Experts of a small language model.
Size: 12 layers, width 320, vocabulary 8192, 167M parameters.
Training: a variant of Adam for the experts, 1451M tokens.
Below are experts of layer 2 (counted from 0) of a mixture-of-experts language model. Rows are named router (the router's row for the expert), up (a neuron's input weights, with its number), down (a neuron's output weights, with its number) and show model dimensions 240-319. Each number is 500 + 50 x the weight over its row's rms, rounded and kept within 0 to 999. Numbers have three digits each.
Before each expert's rows: a language model's description of what the expert responds to; "comes after" lists some tokens at least twice as common just before its tokens as in all text. This comes from a sample of Wikipedia text that the model never trained on. Tokens count by the router's weight.

# expert 36
Description: List and field punctuation. Colons after infobox labels, list-item hyphens, table pipes and conjunctions like and or &, as in Order:, Label:, - Ancylis.
comes after: "\n", " Label", " Family", " Clade", " Order", " Coordinates"
router:472475523531536566538512541460542524476487545520486439600494485508484549463522571492471525524442472471612454452518507520563501544496558508450514531447458525432489536532518490496507526563544514501485543582550554495469506385521461571514439477
up0:520557461459399515461573480458529514532504541462635535490508437466550446554452547441397446476541495431558488506478525498564535451536480541506473641524470570475503519572503562424458439509474490396458572511452403519489533571455537564509499538
down0:557459573578479477439463597438485493502554445590585479594563507583517488543562540526541493537464493455437451452499429496504615552538475514502459533508489562511602499563485558486581503472552553515476419457390462518511439542496456492516516504
up1:547496508440510490490494578519473503416527430534493417456428501521548534430526528514510462477532482461502535444518404476506488415508463512474408568518522571490565439527533493507545534421574493528506474476433533522599438442503370572548537451
down1:463474491632497431468501497492589438442562437515496484493608472523462432472424489515506450530478539558483461478515540581445508461478467501504514483498431521563505415454390490497540526503495515568485489501402449505450510526559580467478560473
up2:438465480459528477505543523504511504495442488458533473469522561589511489438547552546575497400493534564453503485529541581432490464510448513446539527521592468555430495487475408501481549455487583491499490441415549459465439560565545444455595510
down2:582610435485445536515442576458560567362604503492447464478449575549617489432565516491585549496433504521524526444403512537461507469523440483566548509538552485573441453398499434534439474511493527506495460499445483465463523512535449492501420444
up3:464420573565552538454515496420471520460423539493482507480416479501525501452481495596492526372516481464510523536575435542515466464560473485579449488582486395505439534509549500478579516546538473518489395533601528574437543482507507578490534561
down3:548453477469572500526552604565472540531580569504491478434429520442474451455545541465392511539532457543495527489503453563564483529515487526510474477456497474553570578499494479517451555511474572494486492481560503622640429436454524537433525463
up4:529522429598547472502426482479379481489445532427491605475471402516507386538528431550392523539483526384421517459457490484447493493412520456573465495440519500595484500447525443536510531410475456527528527576466519476467491503540546469468390483
down4:539571461478594508484504391507466501565502473572498626517499444517455516471508430572467545491567490586499554520494455506481511541445531538484586491505525478485471434479518508410482417531476514474440515468492516486551521540415512480502507556

# expert 46
Description: Line breaks, markup. Newline tokens, especially after headings and table rows, plus heading equals signs and table separator rows like |---|---|.
comes after: "\n", " |", ".", ")", " =", "---|---|---|---|"
router:492491499488459430510380450518502517410542540476510497582590481501439447500573529472538563489386515536422493453501572431411641524471549514509471433474451493542462546523504537438502631450457538539510523408524492439535452497628529565476512577
up0:505462430612516443492430537507494606665475517493413426449466564598431583481500497633496484572464516484595546502432578601523506518457531556519485492501534432523583465486495455394500531503438425546497504550512569494594425423515421540541414485
down0:431454545457592572462493517524408491484531433478553537571486499397440474498600484461458428516517530570527415458494518417517533549461488434456484610474489504548511445527543503572571487585570551418476462482541474579524584531428573482496500585
up1:523559549543505480569486539518437640524605568484531589493545435494499586479480501575446448510471459531541493558592428575626512529580440475487558501489579549428489476406549523473468509500560398400516498556513481505556540554449504538493470546
down1:462446526417528501418582453473555483527459450533470394501463529497586512493484455383538539516590452508499427442410479505415452485449552536483419521485425439609548547490492448504465412556488538667523480480522462470466513422607428479519511474
up2:529443488483541496584480518518570559524503525460500538474562446531434423547480418530505538519498483505559603447523465595528400432419471553562491464505552491509444492485467501529543510446547498425611498426498541585555503562461427453463449455
down2:472477472473510523508538600527481576456488481483408611458550501440530628409537488462507497538529434503502555494580422492482497480454540566435560471437563505486544478505432537452466481427455456457602528494594538466528528506562473515533477507
up3:503523430510560520487522457495549397429538414471604526525473542465482509494386535513446521580499509529545562496622475525535451545576564506523587478520539514553570436433494503447488600471574372551471509482510521589577512536519617490588545549
down3:481432588509494495573425513538562422501539561459456495548492423532457537454544527532467452587524452559470547465476483527391488491519464540607520437501490538544476467499468471435491570592555577415470421467550499510440390497421471490536532479
up4:466464553447445484542502488445552397476534594524519530468566393517554439578478530521448500504465478509547626503454507543526491527564405474422518517468511505568485456509451455535529499520475469424569529582513485500468491464542478546464585484
down4:502506565540605499586571546428574492424440524454508514505533540571541460504483580510449503487544518491596563559454535531482502483562446519399511562549530520497534403456481498514570553457437434513443521489523551495452498483514459474478574604

# expert 5
Description: Digits in years. Single digit tokens inside numbers, mostly middle digits of years like 19'1'7 and 20'1'6, also figures in tables.
comes after: "1", "9", "0", "2", "8", "–"
router:541535481439494572462503561666446527438513463484468571486550483423601456519528447532460497443448504576512449446486518448548533569586430498481449452520479489546549478501397519573485487578491475471501387418446476574529509474511541563529509481
up0:486567519539538486505489636510508508536445486539474460496496448489517450519537547564504406547565494413597553525504423533555551421512537459426500564525576558619509472518495522539549517502552437495480511569524544394476515498530534419457509474
down0:505570422493554445508590550603542517445409532490598422508474456495555404617495515506539419539516532484429416566570421411411467510496497455468501462480536448570470486557529518479550512507417443501435560464478616486466535483508461362540530470
up1:454523548471541521429550500549539495514563470496438510537493468393519474593470512453473494518503513495520554418502451448429542588495509535571494346443538498462506464412418479446605553509487503528532470505457539491438510480429454553573527516
down1:434541509434467503516546539594502466576579490494537523420486442536586393559531482408543470527500530539551442524586495600522427467461625480597390543518491482523457485563490452498548447487417526427545447480512556419537482508548480474412459534
up2:532506428442516534466505509507472537488564677492524600499534493545404522457557401501497518496598530568441470504513472536475401550420610475519509527465557468421506533523496426535440500511561510487423481553558423561428565443483558536548464474
down2:546520466539456593492504499511487513435453425440484578529552451616549505443483503387549532420454465552453442526490461524520564534531544450580537546496496394537433534572457464458526562448521458480486485475543457549443532547514592569456553617
up3:538541483651490562479554544540538492487401557538476524488545454479408481556469469443518543416526541549646434480519471467501536499547420427527429494608490479522569533505492424537510401506525441490439524433500542553502477559499536504468480488
down3:531527565545387506517529543441485572475613461482554513550493555520473479521491454529473460463549466470425520489543539459542512575434402488481478546503467566498549509468487502525513457531325588626591445568497542484472471537457617486474454496
up4:599414518501515439528497541545556491458496432497479524492468487457509515479502574523646538469532405505451543388544529468539481508498477499401350478503523514564535544458466465556572456475438475420543433435516572567526489420544410498496516538
down4:431554561480500423413456478512475622556495530543540480532499605489594513484540570421508498506448542454544526504581414484564571498436536558493557458570458499468490555560522542381522488514448442675563578505432496449445465391524410508395528444

# expert 14
Description: Spaces before content. Standalone space tokens after punctuation, table pipes or colons, opening a new item or sentence; also opening brackets, quotes and math braces.
comes after: " |", ":", "|", ",", "-", " in"
router:481476572511468424582471562509518514553580511416514475447450412459445488544570458512550549534494482562532549424507536533516487489583522563464433480442542481552520554482427461499450491498572445520449432415536484395462493500533516560533439420
up0:466541514426521543533545375456511517532380442525425499466545565509500500443442524480485561510562332470537505576501526472479486501469535457606449463477352397471495490544470462478568494446475527448548579465417402491436465538566419524507513439
down0:499522429527526509545599475439478442519527431468522431538500510441491507466509508515475479570473469533486538457603541448543469575491544490553515549447529449624446397455484430505550489452458487543510478541584503503511484491549461473454466544
up1:518338670409563462497557464409476514488464544451505457461526522548490504435531530457416440502495499484404567541441457529509490435486485480458531513589558548536502549441517588483381494524508511602508557471503402482386462491446536483513493486
down1:529532534523420486582577505559479524478472494499449445412520551440477528567458510469435464529507478473491497494525488489430467395485612611431505475411536513511552462473444551474531473483477523411423436529541526462586462433388407474477479434
up2:533509444420523503524542511436495547544552420469483430478528538444493445408449521511445481561555428530502502608509465537504495462433519563416429569398406507590618503454459535501497507493529437517554561532469450460589419487498422567413472477
down2:491507580538491540553481412402487519493511532500497463490552493496507542495503528528520570515501473529566552396492490429452504515495483431585510484517548456458429483535551487452479522549505519567553467480534500604477534508519579491499491527
up3:442548418586505484457530532475503399608489500572501434537518516516415437484527569563477506430553506517457467529495551514458518527463467522468387513531471546561526509447506570604522470525453595515523520480591528446564530572513527430406485529
down3:412577473525518541562549456509498457531460473459541379534564536440493507543520474497412492516493401399537479540465504583502631515497494538566476510464499547457504492511363537564527433601466516572421412455527545438500504519526513475526523557
up4:498494540558481546499547554436570503539508406539517472489435507489509479484405461523471575566577512449569365620520524510502552482546580527529499534485441528369504493571548570558493513494486512573464515481560506496525610410497408427520502531
down4:475544536569452553475406532406470515501601518534415445476449516456438538499414457608535468454541543445519491413496539556537531484559543535482464468536456569460560488495435513481541546479558448434519482488451518530508510466591488606431412503

# expert 39
Description: Coordinating conjunctions. List and clause connectors: and, or, nor, but, commas, plus quantifiers like both, several, various, including, such as.
comes after: ",", " and", "s", " well", " such", " with"
router:522425473460541494420540473515505532513515520515452494511508516346520483471504536557573496539420463554486425444435502495501477546445516497551517474484513494477561506442533472458380497559457449481512499548611509429553547494443465392539572487
up0:501535517554531523566562558472527516517553472476490428462441543486522476423528598462475450407583596469542488452618562582498547426477512424522522499479532584534440494471560417515587499436526502583479411553490605517504513490531494546498464588
down0:380504531547514533433453491601428545589433428512521494499569507513506544411512410543548526579549474543450465473415424479499499508491584535423531538561579538459522575519519470484523515552507475436532551544568506551462452499446540504454510547
up1:493512482415505505475505546551591452471496498542567521430449412498510409487477443504518536469556471453588426523561437519568474480520438563497550511529528552550615373534463507435543423508516446539506500579508471515490535460517474501518470461
down1:472510539491543549465480520474524552459497572447497554460526536513510419463521507522530481420429517565563423443421440507493555457558490490401497452476526426555558490485411477517455481495541580437469431496486569559512615486503508459448550540
up2:477535455526577485509471476379505505460479449557549459528488494504469531451491490490433491601478388427416483495574600492488547467591588478495426436502529429509538638525436554444531490530506549372559584505535480576499553472457390529545515505
down2:588438572506452464560531483522478548503516540499474566528437456518571525496584561572538520343548551564417478469376498510555502506475419427526570561541411498478484490469463390528573525355426549601510454430457506520440559525528593442547486473
up3:470575485523459437495615561542515517454455561500468508516433371548591453524470401503515404425576482544518624423515520518381576493610536505470441522497536494500525546480414476490478429479489556511416521462467542490488450477502538526562504524
down3:494526454489448478531580547506546508514545535457471531544476506487470470406495464463554471520489435442539575474524525564437525510550545475522478396552487548496560459493416560491415426405519468608528511511529491477405452494463537534515527483
up4:595563474403450536487417452574437561471539497442418511533559526454530450542466568456481502556426496603540428505446541513559500564496488462438551556458436618536485518420503520552486541497489438498562464475498513512493547541460478446545568490
down4:493486518522418490406433509513466468424535459472569428471528489506560469470528491463503453557552463529528639397489497518570545492457504598513483452479394550522556562511420483558461533461497490504448533584543492491555499399526524539422415458

# expert 26
Description: Spaces and digits. Space tokens before a lowercase word or number within running text or tables, and leading digits of numbers, such as 1936, 93.
comes after: " ", " |", " of", " a", " an", "al"
router:524467526397399465483521539514450448591471490478462501427606560408481503454515470518479551478436590558493509571459468470432519378428472462526425507496414531461516576479422397489467411397431476538491497526504434474535471515455525581479558425
up0:488563483482498561465441497520449505508437464512471610463554475507550526491509503522509498437521454545581519439484505516560532467488581389505536508553410473474485486472527529552465379512577522541459496544516488506426450482496466534481422438
down0:441426563483505548586447524479499602451511549491593539523528475433477580590496557425518486410491522452461523618613411522422398582471501493493476429561510513551526521387478510476498521500521403601529540540462437534525442450446587450540456523
up1:612573624491605507444511625496568438508511515399425598586378478469532574514494582459541490562521489456440540557532515496391579490455453509556460529597486469496426503511473535483527451485550531481444500513536483484539489613522448512451484510
down1:503491489581492498462459460475479528545543517536516446513510490422471499446418444488490505459495495493535540493488510485529487461521542534514527473510430436499515462506505494517491518483462520591489508556531510460471510515520488532518501501
up2:478563507530449524485448406468466406468501482572480420558570548510500472473475555545435469553452591522470555459516551520451473585600435578488492454501477488585447522527427549470470449493459508581449545423488535492426525614472523587528549393
down2:480547476443465483514533476457481582519510499505525446548441461485558499521430541559396539504520501489474533464593478473455498611481430552439491498449566397415530547487469563463543438517488570523487430565560444520522522571420548494547499452
up3:483480551518495467551420522572511457436517496460450519516507528468548490505435568518479589558573553521605423525452421428500563490486526529597461516558482558496502463475522422631474526582550545535347479609490514550494550487505494485462538397
down3:454359539403551512564447507539499500476543480504443468514472500551472474438546558378497473500465460452511545510574453504514494588456534497526562540430486559487430506604501454436442492541506488497540558464425519489440485428508492413511518481
up4:373488456480526537482446512519536483491530532445500459443576489489601486433459508508421546546480475426505563586475503583626452440464474531418572586414516584430568510521595446393397552565554536500555574485530548536540434496523559534437442529
down4:615565480548475525513439519420429536500558505579595381488502598516513520506478523490420571469439520524362440560491509511546507600507533488443468470538529546463517468493461527516447583527504543545366508492487463510483514411513519525404487530

# expert 7
Description: Digits in coordinates. Individual digits inside long numbers, especially decimal GPS coordinates, minor-planet designations, measurements and times, plus subscript/superscript markers like _{ and ^.
comes after: "1", "3", "2", "0", "4", "5"
router:562455585646419561550465504515449486531491404416472552517449516452467554552459487603602447520409463461494481406455457460570558533561527452500431538436514469494470503414449472510501513483567505502532400434395452524525423474491519487494548499
up0:584437457513459478467596482525490536532458534537588614467539425447496516524455518538429533484435482553552470514515549568500497481469458552482480407498573459514537476564482398530498535465489571539471483486554494539524563494488516587509553504
down0:429564418581561450529497412462483606489586471489516548540509454501442489530464465533452469474510510543458495552434544490513508458474440559603510516503537544506469569540522497454431520588467474568536592521480509473403519565499481481505564461
up1:560597511431527570518561462470581459468454556540545349424555483543523595464514509415448569480531493505540529595428545435523419469573496480512575524511498527607411404555499494504509469484559493526444595465511492567522477453549443448582450469
down1:443434544460479569557595488547483412470484496440572396501545612545526572574496387459459474503509537497468493583460459549523536483532473523523527534403517571523534418418469413496488404546468499475477472475519514536502421491546570520477478407
up2:511491540448497454500568497554528551464477528473547614483470515461469513538571442478470505404520456550471551500528523502484446560447483493498477612563446544466527401430533584470436507519541507469449452485509495428638478539513495408471606481
down2:515471551493510596484563481505466494548514554543541440469558491515474449460554446444512419531520515507519502549619428441511502472552486450483513481439463537552499488500483479417496469524509494597473522451550449531527478488493493405506566455
up3:553560522489478384434546473503483468482523552490336428487503504546430467546414488454578464524561506506543479439496507507575508486557419440463539504480487492545419567495444450505555389517504505614558467502573442526464463460546578548408529503
down3:507570559489514583483440469506445451572515570507438508536480491422451548459415491558537518506495518465524370430546432399581487564465439516559519454482591503600521482564502506543529519595476452596587449411426531545491532447536504593525583412
up4:523608483498562412492524504524535497537453500481527482408519524528484510347479488474459605412516469492545505496533573580493534415460570634513497545541465508637463406511545437513511507446517518495484597528487494509482561384468530487500467495
down4:508528477386590455471446457501502465488527528591510417541528589550547555545502508421470526404490625586435550609551604543447484526455556620509605498486553530469459432477464403460480534475490531503571512475524432434416471494493563506523520429

# expert 27
Description: Vote counts and units. Digits of large tallies in election tables, plus unit words after numbers: km, mm, kg, years, million, century, closing }.
comes after: "0", "2", "1", "4", "3", "5"
router:466443470497510651478552457529540412555479464533483549482580538519515499561469464494525460553458480504409520546519498460524535389477549540532514501512526491497472516568577516367446510529446511549541573489511482534582466616467586437468493558
up0:490421579504547483525544451495520479510428467509546494559445462599485480442626454500506544444484571475544507555546576610447519472470524520511508527525525548549564411594541604494526533594535547525467514481475599469545495549497555473459457614
down0:518452571568540458573591553425684398502521402548567511430558493445530577588532489556512550459455473440564507525554487432448540468519519491482441588490507480502537538554630610441422465506483520433488488477482467538561604399504427515540534508
up1:523482473486563531522460531504447478470532448435515425410477534501524515523462424521559436555525538381456586487481451579437540510520521514536563535464492490484487486485561476498410531525396551561593558495512507535445581364442462537481511485
down1:479524434497519500472513532556443589401428493509463596585522520397584481454528542560537480481458452466467467490526484528439456538513545518525469481474494549539608513457498484576536506414524502561457467442438507592438455463517502549480380545
up2:542492504456454510437428499545524526458461464490549531452525448488525585410403516544492521454423449393536493532454504522561518473517475423471590444527440511574532470498449548472469521456486476501473435532475472595549430469472476551498497567
down2:496449502407455501476411541479583470446490446510482474486469436461409479471539545446427516514473508487554446509493436437500508519479580488525516452592390404617498517559514439524471524551453517570550527527475422440409502487527489504562443561
up3:545471514499517503507444392473533514556479539590499490536496489539493530522409483634514501450462596552518474453439418404474503540442481497477434576453529520487479670508475417551524481554478441503553540522559525502447464572440450498557499474
down3:474474460606486566408587511404563455507523524319556475484548448514539552452485418530508475328438521519473489446542464475439554463403575543418561470596343514513578484511538564461496419440520506528473518457489484557605522537520538464463564493
up4:427512466499519491535414493546493476537474473526470450511492536519434468550487464457438514558589539540503475540566441567545496490507483368470529522497579524454598582469544505467482576459487530545480564550512545501480592428549467461561525525
down4:483547483489509539574556492550459510558539472523511430490512488509463514476548487589552459520590413548418535438520504498558530562431544555476452555465542524640440470415488428616552531540483515490522504503473541517543506477416506574448568493

# expert 15
Description: Prepositions, Al- names. Spatial and causal prepositions like along, due, near, following, around, plus word pieces continuing names beginning Al (Al-iz-é, Al-f-onso).
comes after: " Al", " in", " (", " \"", " U", " El"
router:484533511586493438648475495557450583440556507481456531417522557528456495500458436447441448540517538438488451516544468385477534519606585469452453485543535458569549518532454509483498510475468456516495507488492423460453559416514452494594472492
up0:464511455468487491495513440434520400462548529513555445486437468548499637489515558462547544470497441503638473454489532493554503545492575527507555513451515491330570455501411450528441486455481550516537493504477476558511535457481489592536601526
down0:493442469576432454561560473538567449529449500498499419394473504497457498418513475566580453557546461456467454424564474515497474471546537578537591437536553546461498589491509520433530561505507548438550581471445530566429486436526480416442443452
up1:520588513518416522515597501630527544539453544451533508465421552521433436547499471532438539518554508457519497518517550458562535570536500490422522555464552507451471495518396489412435457522505517481559505602451430421565476522415506489544514373
down1:496435506449434588546499511471553488520524377503467501461408491481529434481470512484509428593553570462520464417545429511398491496485463487522405626561546553483450505495481577536422533562423484487529449478518545503494576466452500465530521482
up2:518513531570523526541518559532424530500479381520463577400581599467428513581504561573558537439513510584601451608521592510547453508538516508489478477500463535533467508496521462574464557429387558535523457541469548471466576463504533553442458527
down2:536461476357500538463502542460453495465573449554529393452572526527550448458462484523555472487398448458496480563488508545605439441577497423509541489484508530461449573497483494494416539580486478502471480574459533465513504444592520357496472486
up3:476502481521533450512591497451519482521409572519492559485532434426530446582593514528471452539410572475508592601459496479642527545535493527517516499505452523491472445466413456490516592525474457508515494547632532540431422545443498536451424524
down3:510444535460506538492545549532540464484502513483445545519484511518585556389516515455602400504485482544489616548497590480532530521410530513457505494478420444519495523444494517443473461509541534506538441527573478517538472473505482511438461495
up4:576514531545420465457409492509507510492628556518485470418509501553469440481489621520401490469398556502513486493541455434523470515494588447538550554504514501432425531551599411606385510501454502565596529453412569438527498501482480570451446459
down4:552626465523500533533398482540479555469548437530376547499480478526483555514475512561514583516517520520563527574429510495434489488472447483522540518534470538397408441536559511537469574524530555582548560463501508479496555481486512465468423440

# expert 4
Description: Sentence and heading ends. Line breaks, sentence-final periods and closing quote marks, and the == or === markers that close section headings.
comes after: "==", " ==", "===", ".", "\n", " ==="
router:506505545465479370441444512495387550470510499504495526618531515523530516469581553524562478487605589541374452463453484451496522563497432567567563597590443508557457390461552526496480390545500465489522500550450480565440550556608474458478580443
up0:488524583498543452514534538505544585505517519496511538502495501455457505550514457541564484523483606339553463526447489498561524515498417465485389521453510620499561497440471535485450603550523487473574479456563491560549506454547475478506496577
down0:549542453478485504460467439545564438468553463454546430478436514455376406490442466473544422553372509439468524505456463532481578467507567479510470500508424566472490599533463492546447463487521474470489479456532506517480550425442507538514377501
up1:533475503550442486484508489489525511507533475487552548466438504486591433578540500440486536468557504516511452490535489499470555564444497501503501460497473640569589548533533514505459503458515484524446476435547497430502511463459410558585459500
down1:534469457523499453522566477487513562448492541427503501530489441556529510500511512569528432479547532466531409483578552400551508520461478498498570476573475438491413351453454451521417503537454435424528482590545524477508521540597467512542488504
up2:530491475487497516489578539527481521487462464473586472505534474435502491444468541607492537511514540540488524410478436545429544452476515496483470476579511578479442531501557513529466496463437436512395451432489636465514468555452502466569508502
down2:504527522604469549549502437400540495502516394447503574601516506521534449542503501490442436404467521538431487390523466495481521527500548509563539489514491593538461433545527560466480576461579589453499449520408555559512471531450514468505467504
up3:586563502449506525429463590515550507477506410568399503508461459499467497542503518479559597427649494451514455489530499465396470512559465483583570532526484481460468441487569395500573558522538587561576497421499505446520535505556454492577518472
down3:452476561567499473404399501565507460480564583483495530548470487440473515596534510523532512458404501467516560564532526504408403482578569462458500535465569497380502422447509536525521469498406539509496580535475411557497561559453556637520495448
up4:582527501491461521482482542492468451540500547466553470502504567527437527542471535436526592464477424406509541490434588487517529541505474568502592537479480511477520460524538526515540522413526546477494433444482526496511519488454484455552489556
down4:463457489541485429503575549487369583490453419432547547594520516407560551510529569512536536560492485552596433450448465475518538507516487546529468501519456475510558555455534559475502476529522500511503479456429509438462490465573574496486553462

# expert 41
Description: Table cell separators. Pipe characters separating columns in wiki tables of results, elections and rosters, plus semicolons and some verbs like signed or elected.
comes after: "\n", "0", ")", "%", "3", "5"
router:492504470552543481431510551470526479431518488599524625568564525443593576529527486485458505493469475536590489479460543557527544524449466473447534491495459505478434570519428517515524514555515526435579532544565483514504562501507466461511561449
up0:508515472448433416414516512573483469457501497430517563524486562455524541526521546557451501474414511582520431574409511478492429519401460549555592559426531467488499489475493566542468490495641501449444449535492566435501471510500472477514477467
down0:557453432547505490500538485440514454429495423470512607514582439552520573495451538474461476535516481493515416512523464515454451486439537536611459519484445439503471487532582508547526450412578542427486458523444472521529485498500478480507503492
up1:498501506568458475407493524527579473458499383477545496467583452580550450382498451464442468497514550492441486445531533520409510525456451498498473575518546502462493559423484523552474419571516411495542529447523385520458509541402452484522463520
down1:475520496533432484562483603467422568434585480500507472521516440559530503504491345565475514436498506456508471516446494567450543473463474406477537504502543484548567620428469556445514445491491474466507530578516575471529463504548476515447513464
up2:518495577519453409490506449482450564517436488510561511525482453485517394421508512547532572491537445598577553490487424499539483557538527512469519408468505511534558456614427455473525495508461428485522491555471460474492517498629509499580520445
down2:418540470465513574524507555506513442396456541525503520598499502490552552495443464476530475523486488504477516502492555459501551437511416513551456399492463478428492495530454522541455470515525512546546478541530578473513483477462547427548529433
up3:524373467517517454461533536453442528405460403457447507549416468451570514533525552368494490569536467635530501493488508481495444613561453460498547454548581471500496480516494499474475489503499386447536492534480576552460474457462557529425545543
down3:538523516510541462438482491569462568537421566470507487469527414510490412475489513475485516545547472528451528538545536522554478527472565496409503499446538424482510515503419537543440506451483495543493453484496581543562503500548485510441486548
up4:497492494508491473534466492528526388523409520490344512474452437449487423504492502466478525589598375496450536450433442393466502511553516413551539535591540520532525497473515547563480466506451502478503493548461411571554422503539488431456480512
down4:554577505522511471518591539499473472455475540571501490590467530477499492484461586446476475488486404498514485528415579440454500502525482460544455513532505548452543433502471572529429418443400533458495487530552477497553422388526522439537464545

# expert 20
Description: Infobox field labels. Field names and label endings in infobox or list lines before a colon, such as Platform, Producer, Time zone, Label, Born.
comes after: "-", "\n", "1", "0", "2", "9"
router:407524537459541603501504505547569406566374520478464528477455498585455432479457535422492532494511491453421548508537460483501476488554458486548510458529536565551413407492522507474556477450488551528562458492569490629517505541432477429521388505
up0:469524477467532529506593451513411532611432423469562560487525507365593474510485408452562412564495547513564581528481504542413576520550490537559497532448520559485566521596520472519548576501441539436562540468462428495515417534539479514509479462
down0:500506514495553560513452429518434471542548524541494495592613545545555528543598490621506483518504485451540487512502500451523518544533493485479452505509441460429507530510431493559475419516546482542522463527441493531407551442482550467444474583
up1:536476547519469527498529490549525469484598457587437477519496549462556487531523411455524469458552482520600490463459545545358470507452547449578555563450406505419482580505476433366409501466341481576468505452420558539522471510583581491398482472
down1:517509426449513424461522425605533469553525539503530489489449477465540455606425534487483482513516560488460486484475620504473432532594477486480522581528472508524508478435455481517414501600519511492482533475471453408449448444463482449488473463
up2:431616602579443480461581463565544481427485570434509450508531432549425447582470581477515505437458492557434571478476507528549474456480494483485509512441632488530508481485560498485440400416553508484534463540563508512483423566526471507518653473
down2:457450500477543505477528501506494456504558505413459478489571471505392507546446534390580528539533451483468499449437457482465497456427588523577469426464504477555464580495522503498566448535524432503479515517521488513514486477456380599413490459
up3:474391527493544413485532537485435522406607421443477498577496556526480566502556434447467560484444520488514496510421473478565536475518447435398520534428491562538527546514500445424516457481531481501514531523440418531494543397498575400564439433
down3:458471509491569478645493523526449526516551484563416550495455512501507448455528502598504461498519541443511458454484447430454537509433371430600505586494429579451469587469497451569606455570456543494437474500411510538485502493504435531569411561
up4:533531605422554534520502547464535427588466397401497514449505418524463575548461443490470549460486487474445543565503496455511515483476500540502444546461557502367549569460482416416450452506459486476567459509472488531571533576557494471501477511
down4:507500422497486479519475568441533420506467539439470458444470491468558521549482450542440515439502506437615492559452475537512584595551546644498588629570584539532604512568427435509546431508515521425467494548435555520498533483512487564504483545

# expert 33
Description: Months and table cells. Month names in dates inside tables or prose (May 20, February 10), W/L result letters, and some table pipes.
comes after: "\n", "°", " on", ")", " No", "″"
router:478444479506548478524508463477462455520495469520487547563510519345583510464498474588443503498543467524494457512592512491472500414483566497536487582439512542498466557526526531395580549511470521519560517577506545577569497464492510559405536453
up0:523561535476470545451448446578565527524500515583451512457513467489526436495478509415458498589505514591440519517433449529627379555497489511607432517380550529534477482557526442505518522518533626495527552465540470453498464463407578462516484474
down0:503441553500480588446443484545415460468531468466556403550434461506418645435487453460486495475426501545453510455520430554507440492461416540447559492555498507491448511580520560517536506532562445517513502510482523480442583509515512497559522500
up1:593506469541540509427535456496543411513440451567487491572538604485465540533569461508526503529501478525493610551515418525507551442569527539469541528491555486527496468495562560551464522509573481593520496465484557536497539435439470464438476536
down1:547521481514436576465504538451561434505550504531455469564641434567516551349584537520506518466481454548476543598508461567399458509574502509564430513454436450529554366465440559525507494519532486556463480514550539484467546451526569486508499506
up2:484398502493504469466485482469608522532528574579499477516496537502478527463490567519539488448466633495449525454529523600361444453504478459462460493488513492553526499533557532555485601587561438481532547493591544414527426478491475522408533515
down2:469566437572476471433507541490476622558496462437537481523509505504498419530428527519502383510492576517414489427500404529521402509514508514488570542551510550499552456579472464479470469485481415510464475514594519460486519452425501486474447373
up3:442590482477430515565506383582474455518439492483489533493539502574442445591437437494514559486530514522463587592472469528473461498585422549542464493496524541514446440480510521576489531522486527503490508530555470534510473515410515493526563481
down3:394541465449472415461515402530465494433506426523578480574557491574627458511573435471505524469459535481465545526469476504502471519491493473463554496577538587514451515514529533479543481560468424509573598432524429582430490480425605485481528433
up4:441448509507525453517517627561477575515561588423400507435544485556447496506496461485473472498432484494510502521565502429555504461489480589527503546457490448491482511482453619492453547485451553573388543549516514382560449475471515451491463596
down4:544535459574563546557448505447439535415584503520481555572517375548497505498481501468446502467507534506470496467523468486496488516427475508588566502597548496502510480512503450450520555540380621526405451541507504542479489448544480547517608466